config.yaml
n_layer: 9
d_model: 256
n_experts: 128
experts_per_token: 3
d_expert: 128
d_shared_expert: 128
activation: "swiglu"
moe_layers: [0, 1, 2, 3, 4, 5, 6, 7, 8]
router_score: "softmax"
normalize_top_k: true
routed_scale: 1.0
balance_loss: 0.000735
balance_bias: true
n_groups: 8
groups_per_token: 4
init_std_router: 0.0101
lr_router: 0.000601
n_head: 2
n_kv_head: 1
head_dim: 128
vocab_size: 8192
norm: "layernorm"
norm_place: "pre"
norm_eps: 1e-05
positions: "rope"
rope_base: 10000.0
rope_fraction: 0.5
qk_norm: false
attn_scale: 0.0884
tie_embeddings: true
parallel_block: false
init: "normal"
init_std_qkv: 0.0303
init_std_o: 0.00714
init_std_up: 0.0303
init_std_down: 0.0043
optimizer: "soap_variant"
lr: 0.00353
lr_mult_o: 0.932
beta1: 0.95
beta2: 0.95
lr_head: 0.00766
grad_clip: 2.0
warmup_steps: 200
schedule: "wsd"
decay_fraction: 0.574
decay_shape: "linear"
final_lr_fraction: 0.0
batch_tokens: 131072
seq_len: 384
doc_mask: true
train_tokens: 818900000
steps: 6248
dataset: "wikipedia_en"
Below are experts of layer 3 (counted from 0) of a mixture-of-experts language model. Rows are named router (the router's row for the expert), gate (a neuron's input weights, with its number), up (a neuron's input weights, with its number), down (a neuron's output weights, with its number) and show model dimensions 0-255. Each number is 128 + 32 x the weight over its row's rms, rounded and kept within 0 to 255. Numbers have three digits each.
After each expert's rows: a language model's description of what the expert responds to; "comes after" lists some tokens at least twice as common just before its tokens as in all text. This comes from a sample of Wikipedia text that the model never trained on. Tokens count by the router's weight.

# expert 32
router:141146081180078090174139161146117150170140188119120179138134123069159122145083089125134082167132106115130165128140073098145110153121105161132134150159097104123143126203107167142129072137119125136112139112085098110103149124118112096115132141122147122124131150156119079077153067123144088105084152137120158149213115127173110164078127138172102072176105108111145156082141191066113133142154159106143126084135091147161181150113148172179119152154089159098168140141105080090218073028179145113043112155106138124113128137104111127150182127113163141081120116106093160139122164217128133145059087189166109144164157120147171116109134063072096172161150123156137094165144150129073111107128089104118180072083121084161103150144123171118134125097100137103122097152168141079163148086128120
gate0:142088134146173111074070113118155143154117159174209131134145103141133078101144152063102116156131144157070058179092145129133023165115104132136182176116134102163113150096163106082088100125068137178106100150064207129068172074143136146117159181141127103081137095136182122104150096107079079134151158079132146178126137171129135129115131155137095147149126083104155142213120127129089104117129177137132145151075123113108064134146098164115170121105150104092120149111074136137156091171111136147129129086163092125156098098197144117149136159161126139166080114162170103097123157075131120084125156118153132186115099140167182134156126108159123133133162148099107190160086130134119117147139176116134133160099132146187101119136050159080178148160136071157128124188148152114099169067127119
up0:171132174105113193072114146105133115151158123171140078047190135114114134209113141145074105083153134146140115128124164121150095123116107096090089135118152130110126188078094068156118114160143117138166141105137114158097125134113159159140165120154070128074130132156134168150165085103135128205101155122163158146112137159035163098162155093146131167186093111128107115170147106114139024104048151115125123138155156143179129112142112133074152114147106102105157129176161132112116164106145143093134090122148109064148129177176107145142159091151100102112173105147124159105146112138105117136129153173126173068102160149203124087133137131154118166064108134108143157165109171175129155116172112117216166149139157098134126066114168121117151130159125151104130183168101043128064078113076099
down0:132123156063172103081101145103044122122140129153146116099130083183131106102169125122125104163164204153107117113096100173110160103163136089122091118149095132186169124091094108080098150058083167067078169105056110133093108146148080084104144138140160081113097118142156138081138077114179124210148127107098140113106108127142161138072123124113105121136111137166129185138116138096083110166140153094140142114188198129144161066192133146179112109165107187171105059170166108083136148122124139104126137128138085193089091112149141146109149146141122097165190144120159175134122161132121185154103121151143068151110131171137191154125134126094127151168120095156105122136136149116178160147179066087101139154118114131113133048177061153092107111098117091163154141154089128106131133180119179
gate1:160103145124126077174144137125126141171125102110142171121116123079132176144129067132084120121081111112091173124193169212096114126105174068135110131099133120132145192159135137185056082144160130146146118132148155149151050064110126119114138166064152148098147084097142173207136098087101141188127119129122121106156105118139135121093166138126138156148171112105182104167161058083154131084148139095139129133152098084110131144112096108134062154165147097118122101151106102125067172176140110168128193078101143179117094143166148058100159127104085174155202071149100135183142115148101107075135125127167135109142201141145082098122126140097182110148149117048125137081144127154117093131105150082123196113070123113128159122146191140101148109074148117149110140108128061120086161107139131
up1:096171108157140168121144057147145159107092131156112125117141141108126130113078112163064090127188162154151094078156212102137203152126124182118112118174114129113160094134131056114069136057180121138138154132150100160164127119153168150108116189129118176134158119152093126136136171074124088125147165151099184092204129185117149111150075143087065152145130141171119118147150146153153108089113133129118144147188206095182138162066120121090133158145111149085110148152085111088145165124142120133140098156104067126166129146107152099146172103158117154096085135117098135136138130103081094150127141144112088116159091158118124114145171160125082129145199044206143086102124136188146142139149172066125141152117140138185150037135162151129106104106130105130118110075116081079102176141181151
down1:120138169136126136066132119137109154100088088237134078077107130074168098117176183203099111127082086158086149081130187080106136137094070114121169125151171135146129127099170179137163121099180115058134072137114145094178128134167120137140164124060112112125164144116100140111112072153132186087133139116157149148103165136154103114184160175171148169169124170101124135178081130093155111111114136084134139129159090087193163165108107104142127146121138157077102124120182170065107149132132099154097104062146146093057064090079120040133158136128150175091180098169081140173144110110129145070131158130137167163138100108151150164119105101161133131116158118061147161176130076141131173158120100107116088119145124138146107109146137159124095136122126101136122131098117129173149084155183101
Spaces before years, numbers. The space or dash before numbers, mostly starting a table row after a pipe or preceding years like 2014, 1939, 17.
comes after: "|", " |", "-", ":", "\n", ";"

# expert 49
router:099154189176105133105114023147100096178115098099154143096075149157117125119215202142120123103117153157094141195116167098092156142244151119128110167129131143112069108087163142143135231080150098141135165159105131173163105144144103108146125165105135200108184132122181128095137143146118148135121126133122119103109108118092101142127126131117169116140084163126126155096144159181093143073146111143145106080132129095049123156136130095120129115094117101150096077141144161125096211140087148072145192132102083101090102137149127102103150117127120143105143068105157115115139109123088120137155182136142104099131065107075118141069113139175148043109165110175153143153160182148084117137127102086157114175132132166120121149133198150157101129102114157127131131186138122163096127131094063
gate0:154069133100067092137147220160143075113151099134150141119101149068152071093114255104136132138104131147134117165143152114066122078073166143168096144150124124111111131088076127102118136180102111140155064104110110099147130172139106134124122148142112155171142148177128113168079136067104111115083155172132149145167155125127146194157143120102102141132139139216109120104133105116177153135198076145113119084141103117113175111092163115143149146122126134092138103142146114086140146055068167154135146137165127080107126100147102144160102145131087052093110125144165106169169143197125114164155071108100130124126150179127134115140091120082170171179121190186098099093125152124124078105073121151113092079155109094119107108138126194142136195121150153191124174134111116111138184152137126
up0:169097142134099121137132088155159137152113124130119131140157109146088151118117118086098141159176105152185187144102077147154057113152116154163117141122169134142158132119184116121144068164137208155124160155094169141103168112169114092118164079111087100123162095141063144113116167081109117182162112042104143136086107122090128053155189147164131065148174128173113117128135112105148152184144102132138130144052179192111066193154129102112135098177135150138169118116085121158139139126067177048145118094156137137115183083140153168148138137106091109131148088059179125152083162154087106122106106111131087159115151117130197152071155172087094154153148136204100108168137107113116113125089134219154153154115078129179107125144109136085125184135116165152102133142132076100127121121122137
down0:169141109084111145133142135141114123165126104116164085140197151098118154168094156137079113153098141222092084117118100124182096118143136103153092114092158096136121149223149119168164141138099118158079133150148144127117152154115161175143138107087116129135128132147162140199157098096138093116166072207082160108063081130066166122146087152161182137120131148180160152144134098143168082107124115119153177127111115145142111151120130089109155132086163178142089132101108104116116115079130124109152155120152130134063124079151135093113216111124146103087151106095094174082116154114063193173140162125155119088097170101099169158186180099131055119076137104140133119163147132145116164090185113136149097151123185101093135115111090078147167125137081146141114179100137104040145111033125141
gate1:135119186130146143064132134129125138107190108104117111174114105112045086058072134162174142119138129121142128167118119141162168125148102159149103171119130165113091055113117107121189135078156157088129110127121095092114139079149082152139173110116118168146188137112191163139108131132119131049166146140174190097161098117096081185112110155199109143127138120178094127148127123155110122075167158062121107100164092129117152092154138129156167136138143156135126165185165047138141139095103175147197155211094133077139101116171128125106130108155090114170078144113129117161206087117027075108183186143139134079146113070150095159151123152069106084130084124150178141141152140130128140090173079079129093128114146150132121065148117141125143086139103108124116125103102134135140131105147098
up1:171125131149125149125138149110164137138167108147122139123152095132154147115110141130121098073110093123198083177084069144178120128148154123155061053152124097120143146164132133183128169085136141094145186106123098119073100153107095151138162137144093153125144166150101154128080175111134051128098162115126140103133166124064118107138133149193096132144128080140141144136166080174117160045156114110102109158144121133084152123117144139110159105105110100165193108173164089066133199171109139151155066185120220121119113173154148125149161190148101112116082135177157132178150115116097099072164127104171103159145110095145101152150098095126109122144090145200126201178162104169141138077130114130090134149171114111179098187160128136147140147205190139104077145128113136168063105081140167
down1:138095112053085120162157184123141113111107149183084124121196088145141182143172102162083134135098111123100175139052166110148104102130093051160103176058107159149059151121132130138118117123130106110097107094066095126113108125143141123152192130130207121109078173122104100166214128172125147159113131151083151141156157110103117113111088150163130113136104144195097137096128112162130125054120128110123173118167139179159134121170174150124163125141137101155120062094077174166125084122110141124189064127138117096167154093121109163161096155182106101115142130085130163175078108130060163181143114147128144150107174113129151175129087079168119151110132111123052104128116082168157109129101085086096126219109135180131114130182127113134115149132108157184110100107123150102106136176170123
Digits inside long numbers. Digit groups in the middle or end of long numbers, mostly decimal coordinates, also census figures, ages and results.
comes after: ".", " ", "–", "°", ",", "′"

# expert 37
router:113076095106080071046084136126136093153127199149071094108131129108081149178166138150127098118107147142056153075073156097135160177114111098128193146130106116085133138138160083126151130186106194089112157123076131135146124136146030094137137087113143089107098188100111095143112143145095104105145051125126143152154110158192143138154085119167114150121149063131137197114115160072135084170160161119135127107115169141093117120096154108076066101130164106165103136133228154147144097136160155113150136139136169119146159141147183144121119119132073122070142145129074148082183154137157142167127165145109116099101139119078109117137117114163104119146142132138135142119158160101097138114111102155125099118128123148065101150175172129150091105152153131076147148208170181124074175052086133
gate0:096106056116136160144150127102178139135161163116151156045160146129105200097133113120128112067135127142185137103123158163170126173130117189157126154122114120139122109178092159156206132126103110137167078133162110138077123173116098122106088124104158082144115116120147116135097159121116130134130087072082212156197124117109132135064143135091079162130162135172139109186067170123068141100076088156136137098087120136099140183134125116072195084124147173114067124138129187115157167095093146128184135143131020132084157095111127146133114166115142150141155163086119069161144115167104108150052085146154113122173207130130124143166123103107134181091140117142119146130137127117105106108118113115056141093150175098119165135168136171160111091120145103071149151161107125158167177101077100
up0:071128147097113104136143145119117170156077082122115169100105102120141138097182171155104117102077141087122110108088131159141173163214114163105136147137139098104146000175157144080124117134164128147161115142119063109103131128100114117122105198111173059141107117139142108130128116086159189152096172099094171115129119138147195125088123078166130111196124110231165075062172140064076085163143111172084150144156181102113109144097141141092166083152114140089130156086148125076122144136187111154070098146138156163094125093177161112156096159180098115158095113108137178143103144103153171170146109120143156121100114096090160157187115093124163145163128186119104109094194127119136119115142135113116104131175137165129132122127161143174074117086157125116142159108120125111101167143115069
down0:091146057164102100156088093117140129129163109143139148075083095064159174138137175124145143127151075138154097100126093156151105139126129083110178126088057107169147120225127109149065086130114141095157128097179146116136143148155190101078104173165155149152154089124078074151096105091124120098074138085100122136104123146125099100118094070130127109152145064150171109124084155167111154116142065129121055127091179108163132173169103133059118153067121127187089139117149163095105139179145137139164140145137154098139180110134109159126113140193182134108113143075116162160141164148119086126105115148143112114134115077146172151120100079159151135147133135055151114201166098193159140126147177133072127134110070145077168116162159139108150172181078170131120172108146184130114135109121080
gate1:087116131058181099122158112182091084150122143147131194159059143118112158051204132121174146151155195122094061138139110149118071147107136144086134105147145109119114125127147137111131170141081131135151121173143129102092124161135115139146109133146092102100135130119113123085075111131065132113080110136168165138099127177080134098128155049160136152082087111121128173134125133150125117141175140136105071119130080116089064119126109115151102164079185124175146137146183145123147116107123142107219130096161142093141165090227100136145148076134074116129134115204091111129142139093215163138156160161133141099217142138137078091117147131136093132134155120153130119123099150028099177090125157157108120205115137139159131186140144129120107080103133082124157119141171121164069136140092126
up1:137160152193076074133167114167118146081112237017116084103139149067146131127158133154138097115140101155141138157097121115061137102127114152120119141110074140172139122118055108077165089158108069184110130138173080142178113090159118144166158098061098073136107098120188139168141116116123177076090147100144123078131142084184182107179133115117172149143178161099140110122154115099120163114130062090129107099120150083136089072199139163102182092133146112077067132153167120122092103128084158132140180110122163159102125097085099134097203136151126148099118167121132144091152131111103107149140157142166132121101132131142082143124131182132097171124135081049195149158140152106152101087162157147147123160151122107146130087139117132094150142131097127083125101159107120109152154132136189
down1:129210136103091166095086141148113171106120109156159145151155118156147148163145086159116144099180162126153131143090138136058168114089090119096163089107200169142068150174111131093096169118129076145079153120154134076171080076149163172071133151151140151116132117084151108152127105094092080157151118188153134169133137108176124193133170150117136112064106085072095133160111168105147127143075137140164195111105142119187123112164107121117126096173114120130157165114061123075128144144113072126134129181127130089176049118130093142164157151143175109107094122155155087097141108089117117131096086133059096092183110116141142172070164142122115120103187206153125181120076114184104162117125171073068155110108136136149141082166106140120141152122120206142151143113107122095119147126067134
Name ending pieces. Final pieces of proper names and capitalized title words after an opening letter, such as Kill, Huxtable, Wednesday, Witness.
comes after: " H", " K", " T", "h", " Sh", " W"

# expert 59
router:151177135123130147167159104097124088174117163135121118112108157162096130129109133128144158106107104093114174086222093165111068149140107122116145136156127173207036124213109143163105146134084107106112197134130165161150142079087092174093095168057109078133071141139155141174157079120080147131113108131127128095186112118110157118089126106137100093167123189159112142079157128079104113154168142077129109137152098099128141166168110085148148152105151099164155072114094105126104108101082071118104131127170133045134163099131113112135115177116111136106142174145174197135156162148150161118154174093149123129114116131134171128129111122067140157158108124116126110102129128122104180153170138116071095083109131161164145132082051085138158090108242121098158112154101122184177124147086147
gate0:096081114148112096048095155162084063150166142132122135124098152160153151135155144131147122142117106106130170107113129144141083112171112134114105121117188105069064147101048121136127106102072092129098164144138146121141073160119163169174146115147077147156180094089080126097199131139074129130135147126119140121101139123149096156178038135113126111086176151112127116159153130135148183134192121158128181115131093078129178147117177084136091096111130111134204167100057101164149161184169086064117124182117124103205121150114118122094181104162146153127110138132123107145111094098140168142108124169082140201131096076151101076131133068105146175174074124146134185149107122136070133102157162153144117126158195083127104115134110115143114125105092131182130134164179083179182133131105181
up0:110144134121130128099132127152080106089110131119119163165086153120158118100137150114174106117174125065162162085152114109170080065113125105143124164100124136127069124093105162159108150144099135127109159183157165139152114127115111153090145123116136169148097126123124078101145092193072103145148105161106116108117182178092094146101164108132123119156059145053121094126102087093136085187143064124155134147130045130151151090179130120086158104168201122132155118078067118157129135177122060071139122190129057226176172150136113168136125128136074118209105086129153152083163165110115094126114132179084131143129145165116172094098081167128142122149127075137100131172155104191153092164155129193159102139129158095108088125123136073107140111126141104115203151118045146134150162113131122
down0:134130140111098136139158116169195128122200162130079092100096160115079161103095105133153147168166118112170173127087158081082129090157089122168144154147127096138149098144155092087094150093129158113189135117147132093083189154111103117074161138133148095152138094107212109183063121168104114173136089124138123114164144170118134133121130177169060104089110103097136110146126113147164146108145092070115187168142087148128128173106155131122185191180165100179153091093136139138125123162084129165078128143131079174201121138127118145088129090061129134146074126176181107119126108144148161116065101146126187150059123060146123132109196118152077164107182184135135140093084109157102178106143082128174159094112119130126129097148129185103090134100085099104144110105061168095124114103132147
gate1:112122155150101140147175100094130117172180093126110164136139080113095161160184147182115108024116174161138125102114131148115112105153134147144081118174077137146192132121104078157125132147124147132120128126079185055168149104126140109137107107125089131128077192130113127171178095150074137129102206137151092150147149155207140163129168155086107139108074198127183159125095132136154128132116079126131164054143125133162067124129150111074166101155102129160106157134100107124073069090133157121121161103109101098163130096101112139157139158096082151116186125081128118163151115146072087088105197149165144093090103137110073122156141103136195159103096110081126124150133103104099079160089103055121161137149182149215137097132096120124089096168119116180113183142138155162124109166118162
up1:148177132114102124148094093206090091114132118151105148147161142094100117186114086151125166105101128093187121154135169138146072079132157126104152164115144147162186083213093102112134114201130156161142157085065120148174100110165227099129143122092109083058158178089185156079117098172146175115150128123116079216138132105111163109097145132144180176116135120119124068147142128091123075125123089152159090139119156146087158091152126125112084158119186125130118095136146163128142148157126153154140107148179120082119117152155106102154198157097150104104159192074128102105089141112118105105133098118167111118152079193112058157148093104067195090160093107190081124108172115086129086146131142094104124096143140117160121126191114093136147111130117087183148146166125147096129123104124144
down1:146083182167179128172106109138131072102130117097144169112119105120138127141125143123144156140065039173112084185095151107126179185131157174169112157111148112122147118143061169137115179100131152063178137098140096169147139109170114110079173128168131152026124079084105185098097183097116141131065127173114124152056128112150148147149104152097146151157116166119073188175103116116164138154108140104155117115168113116126108130148105147154168138195149087126079111149075095138160123143089131092118153132207136123129113096092113071066142115142241073089119161116106096120131094138144143127077093106124182145132126153085127099124124146110166153072152110209156181147108118155075148115139112143147127179117102147181130170137096106135130130140090138074149104101118108154127098162121109
Letter pieces in names. Short consonant pieces like r, ab, qu, Ar within foreign names and rarer words, as in Citrus, Comrade, Azerbaijan, Guadalajara.
comes after: " M", " m", " Al", "M", " I", " Az"

# expert 44
router:134045146121125119087160096073135078106119206083110089138127120193153143098076160130102124109093187125115118144095136100138135123106128132173171150128156135160193092112120167125144144190148184080087089123129196119156161126081075104110108122110166133180162094146145095076155080139096076146097105139128093139167073145161175078145104182129151138110076143084127148120117167183116082125129132125098145111136115127152093085066171085112117133135154159140158141065133145168133240103117155074135139153147101141102118113172196123126122135131115138113137158097129173128130162094161086130076124073098134116171140159131167102140114158157113154145111172137074126100085145167118186129146168075057060090227115126163104114148174118109153089118130108113146113113115148090172110157127148
gate0:175104171113094110117154139115118097124089129060116109122100010128125165092121160160149107122095152131141154120103106117118091125170110181135123103117152138102139169080110136150128100135126102143122161086134125077113090087106085120109132162125103089142205083129109100101107083165181125165140149162095095120169095073189159124111108171049099149160136132145081150079078131117106114152064111126120125104113177085147101165151077146093138112191071128116068090140131130124117167187100096127155134118134164100165093204109164122149145123074102140108128122143134120106137057141152084140047131106125164137120141068170126083131151113133145154129117141104143174142045140146165223135136062154128079094160136106112140192115171165134151152045139115103184131098142078145095133108114166
up0:155128153122171124124095143111099153129102063110119069177029156104113149164142091105146085084103116157181086129160152130151108160184125132141112098107098144128130160131116173109129096118146106190146155141132168161109117191089172158156158164182132105141103073159138108131106148092157090147167152113150106107103163141153133155115105123110115116159155136134162193068096137082096185116180093124113147120113137118130094147090101121144106129107136110101070094073169114151103142110129105124149113192112071131118155149174084098123073212119163141136077078147110171090156139113099155141146106106159067139173135139108163133106119048145104144145187090182123082141111027083131179113166172085203125093123114094101154154144124136131154132166105131110089152134207080132119216154110099
down0:191173108152146153148166148132139141128137077132090173151149106120098157100157147069149087046117145136157125135105139135157157103123182154127161105119074116111136195141161078175137181094132070133155077164159135104132136174165207149120106118171161117151166179019082139099112122120185122061149125139112147142170148115113146145101116044136139119115153153099111117110134096137138137142127099200136161121090217138088132089133099155154098120116106099160124130067163119049156128097094113082174098128130132171092115162182078093160105121109122134100153146159199099092090175098137172123182131167156135105150155144171130091139154085129119091122127148123148055114067069104133052095065135130169098140124151137126127110146089069151152115103156109132122130104161143174149120122143110
gate1:102133176066155096147151128153149217074154107075134103132150118109124132171107107149110108210118151132076093115124113090165109134170100085139142076177092085082145156155151195148160139134115067085177085141130121126118088129097028103060156108115158125148106137087144120047106109221109086153103160124109124153126090136143158204126121167152167168126133084159129077137107089093156099153164109120131142147099192118094156147035168175119143124116146154139170152107173141084103129116136169149119124085108141096127142099138169168135123145103132129129118156124071087127080152074087097091129100090117111141101145153115112197149079144106106110124134124135153127093171129101128162140096131159105128099109188161075127193133129138123052140126143150127161119087076121182140176118141167
up1:176115140152146159166177135114156158103144072165126100116181130102136122147151059142083157116162136116138128155155168132133142084153110180091124153166083130150129151115146138103058078106167123126085126180134101138116132125051146145162173154143192158164182087053105088125124142125157083132097108174092100084128123118107101121075089108126178157153101068186230138160111144160117122155097116153077109077153141081161112112141092171101135180087083110130148100145157136124173198108127134116147137111111159090148110114138189116146120089087101089147176135203107137135128127163083141114131108179167156152115153103150131081105151133129062174074081116117147149160125071058122124108148125128176121124087126181167135146097148077159122168122125120109174105105190121126175065051116126
down1:079185131170145124130195146129154090090120085095135129164167095106129155135130073154126151130111127136142113137103126084153095122127156129083147097132120171117126113113143097168140111152090182123160104127137172138199118168072169138141163069160150135100118121154113105126106154148199096142074071117079109123121148057156171110150130130078188109085201136153157118180099100111177095138140086159082113141154160073091143181147148141084163146165046174085132040102137127125109178147146137127139150159152186160085141185061131120103071147120088169130122114159102117208145096130106138090139125121112121090181164134156149100087152119125147132109150049113112171125131089089141090106141018146136122116152124147111188133135092110149124129107117148102121112133063198128116176150084132
Second syllable word pieces. Second pieces of words after a one-letter start, often B or C, like b-us-iness, B-av-aria, Par-aly-mpics, bur-den.
comes after: " B", " C", " b", " A", " T", " c"

# expert 33
router:131125118149162127109131074110167161145114162078120144170126116102125106099139141128106169144165102107156157086138079149135111134181074128089133089143132100150189090114075143151121171107098115151087143144154170108104167115076161141173152163137083109157075106161133083150130052114169129157078114126142191074128148102123191144151061088072171086179187066198145083112149116133145158097115114161137128165124090066065138131176161125090082101135138162133170132090112131148190149129144116149097091122138103132042147121194084163157127129125067131099149121193153082162124130114091133196104085155175168213149157167124140156107130125132081159108158114162154192135124134111160113092119158130136139147096120076185169164145093133134123114103133109090136144132132090069169151145067127
gate0:121229128136106126095070114102133121076082113111088161123099099148054115139172094148114131147167117142087175137102073168101102148119125123129189098150116060104153060086158127138100107128103155088090149079101147142177139170061135080174138092166136086109182080167135124147150127123115145127156093115145088151182110126086154149118110154106137122101099159136110092128167162132120061198096179161164158114160087121119116075166128119121116124097166125164191119113189163144132134128098098116115080121163136144094108155093089133119213082112145148077148108129117111135160134093166122153143161122136174126132113144174156094103059117117051118139126075137141196112155130157202122122181167146063113151162175169100125135068088139144139159083090107135144207099122142102121146175116113
up0:130090146152123160095200135110097130149143147092110115094157107117170132190102118172190182072139067105139109072130164090134109155177092099130095157101102107141117108136172188120141149146104144092135109083078130130145109048169137144142141097080133121146089155156146115154092181146068114102083169145093074109122135105135193086138111107093148107164132116110118147170098159167147098150087040133136151152067192138055055155100159127141162131118129114123093121129132126160137117124119086115145117146074159145113142173131135072184130114185169131116160129185142117125140145166157107123082163149130157081130133158175136172120165211137120131179106149160150053081098108077129174121102046083070128108131149117134105171109132118161128191122134152155137090151194119170128126091085142
down0:114097195125102162125123049143169126083126149178092092089118203142125191197095092121137132181126100134187138176172119082080144131124121129109146160116115161154085078103115109137094164095124112126174127108129143103140110079150092131121117146122103125165144167147134140171174131135128085106123068131185164167100130112138141092170135083123140164128079062105137160138172113126107095164117124180122157109123106211108149143149109082097149107063069090077129126182119137109186119145151124100098103108164199177147106225101109178169141061050063123139126100097071176118069076129143162126120133189187138116117099109149088109151113108152113140133139130140071194116113119098145130123165119163099165171156155118125102107147131132187156087134102125089134159128163156122118119125126082
gate1:121143102138143075075134155076175094117067135117134106193159096080104123145174127087127087130072115097132113138148148092135106169151177153100094119128154101144118147085133097152146115078117156039098176109168136175163089126147150133065085197090053190163128176143134160123112104135088143108157154086121176083120185185188164177177149087077074117094115114096143137105119111147121129151147143096127119157125151078177112148085125092126128063195107184151152108187144111097129120069102143090112110118139108159112165107179144116105145129118102110132136124093090156154084111114120148145101109125140157102154184137125084166117115091128122116146085124129083082130126076087075166177128140143082179144192114118147170114094141144156115152146169135096131140160144149082168145190214176
up1:129089174146168156139146165111107128169098093117128123147138119114168118101141127146046081074096197139065142076162190153081170138164136136128097158102121064101073084185126075064133114117168158139125111124158150105176133089153173118111110111089189108106165146197155104139118119088126151123073171134137139112126111155100138150144088151184118107088038123088148106157179149133187164113151141127117103136149165143134103089214154078105102128124099144161129135131105086173127132090082119174125156062104176166115098145109166172156089135123092164078115131158180195111148145124151163088136140130182131131184114095146115131110126132158135145089154089074032126105122154187096097125127178201087136119102108123128125125077155137129109080143132147120165156154060133123155141149149127
down1:081129102120211139123163160096091106124120112093119196178192127101142103106156111096105117116124119140118146094196149093135130116034081119103110173134114089143160152075118133083138130150064134137148086164133132195159154112151193107134152111092140046135148113117135117156109165145131116109162081159153120149070166127131082145121093093152080162133110091188151100107121124133143159124147127145121123096114145154069074124186099090145065185133204123184157116120092099121139107155149224151126159103127158146178138130088084160107112140132115039100080072101148139145145147167083129175167133101113161053137063123076083119129165107171172125125165131098173175119186086135144134118098169136124137115119132128123153174144126129156140088154077121105108171151141113117098116128200103
Line-start list dashes. Hyphens opening bulleted list lines after a line break in infobox-style lists, plus hyphens joining compounds like black-brown, play-by-play.
comes after: "\n", ")\n", ".\n", ";\n", "==\n", "\"\n"

# expert 47
router:130158247158105159147091134163127133109150095108160145098119111161118123101104195131153138100095130127108185142104153190102163153105172147119086152076127117146102162087139121136146114092164088128188163099073153124080140135169167101085117120099094116092137147070107132153105170151083111125132169103109154154126063077097125117126153140100147154131144147140179152131142156139126092099145113112144148146076166126016139155098145088168131112129095107171124126115179072173085173092098192164141144102138116120128068126118158190099076154112089138108116144197135088155089057107130099147158173133147083105107092110100108142122150130152154034128159164150087095148162089131139132125113135135134159182142097134117133156164132160137057173152098098136113211218160109115117143162141090
gate0:120113115117095154167142153076105165099087043116086154104129127139116123136142092131166126149169121120135190102090141083108178160120144132129119191112127126114119119134141142110136107138154101115122176089088174109091131136168143115189183136146132109053128081094106121179115094130119135152083117138148116123143079108100157059106145113153104157126138076167112088214151059187143104157088113141140145136163112159070227127159109068155157139103129127125134104122126104158090084138118176137113142115125122133117146130059088161078041078067079167155172182084153158078105117103114087146115086131149138084165109136145134115095081048155139095119173162200108137179032108112133128175105150124153135112104115103180184127137094145144125116140115142145146157173165113081112128137187137
up0:116170128130224158107123119152086154201124120206101152164144119140108116101121135045101133111119134130105138154140142087111089127185054150103139065141099135120127150126083168124083119139158166147134166158133087115135155104129117136155162132152125133104183110165143128131077136125098111185123135100133094099132138146116166168061141156146137156167111189138173152139114179140098091102120115131155114123057158134227136111093096117160114133183102116147107208132147123160134110130074135164139168149094128071126112114175111106169198123098176109159140182181125115070102099115107167125150089083060092136092081188192100121112150146122117096126141113145098162045144120109137121098103074167177102171060081155096092081106117137171120139136169127120126150166152120155158195166125103
down0:109138084118123123104126173124147115112101163100126164154135155138146086220148086194106091126108098119150125103078130169086122106189061082121120128156164097184137118162143112103184092141191149108146139095138127088103073164118092136184169091109140138120132183155142152111146098137142146104083162160163145077139159163166112115127145137120159060162142136111175106179130105135128111187178081118112143188169011130155150094156132106123145138105077120128135103167121089129130147155207209140121155139128175179100177142098076106121116118098192129158079122092103129137153161128115084092072123149127170117134103103131119061065045079083126104163099100129165155119127152086125150126081108121146171092131149143136079129146131086104133179073125112115134101100122151133126099103173184
gate1:085146172140121098115117125108138092102066130147145180143107144138173105141065109140092047141128148139158134098116116105114103090143117182177101180144169146100124123129104092120095112132169132111180154117130130134112117116136149123108123152107140176085111110191097102185087127130167159094136109134144168186066132106100161120087189113143113156116168108147062156101081184146095124146152087124114146117128175101136155069118094132080110103142104186050081160134170187134162185136156110143121070150154126086040071138136103124104158062101143125127112149097135140100078074105063131132186104146153130130052139207199182128144183136130118092078086162074087135160148110142094147109155118188081139103084133144161129125133113124103093141148133164188113096174123095117157110149078154
up1:176184153174116111130123109106107118137149103103117133122105152129112106104091102125170171070117119158119121080080150171118167176133129150120148146106061092116058110136133131170168171181145164077137094131178104111063174194077122175129100099114042123086128109076170130151157123127059081066122104140103153134022146143118167086129143164106058135106137094109121098146129179146136112128106140134125142143059139166117129097164129125135135118161098087138123128151090170104150170100165153142154090147172048137106114219180100196134147081120140126139099160102083126154143154132135108057108138110073072137077129157097142112167081123153136122157140109216151168171125054114128139079147123090161085136136113148134121123140156154139130096115136159092143158164097167165116153120122161
down1:151127072150043111169135101127154102190062129114143160141125138153093130102138158169154205099145111162114159091087135144158073140136114114114140127143136202148160101123125130156162036116177109102136140119168095166102145124142103149142090118097082134129159161163149148137153124148114087122138130108039152151138163175145142128066072114115078141085053093145122095103128120098123151150115199141105095228154094144099152158144174041111143144128092141131142112125108194106116111125171132131137123111078082223073121198150098144108148112101133166131132094095061088186188127189148133124149111127144122147145108133092130122091063125155058124142140151129110164157163101106116099118170101085125163180152171105151161112142117130174114125127096097115168147134170098115079110105150118
Statistics and units. Percent signs, million, km, mi and number pieces in census and demographic statistics, e.g. 21.2%, 650.0 PD/sqmi.
comes after: ".", "%", "9", "5", "0", "8"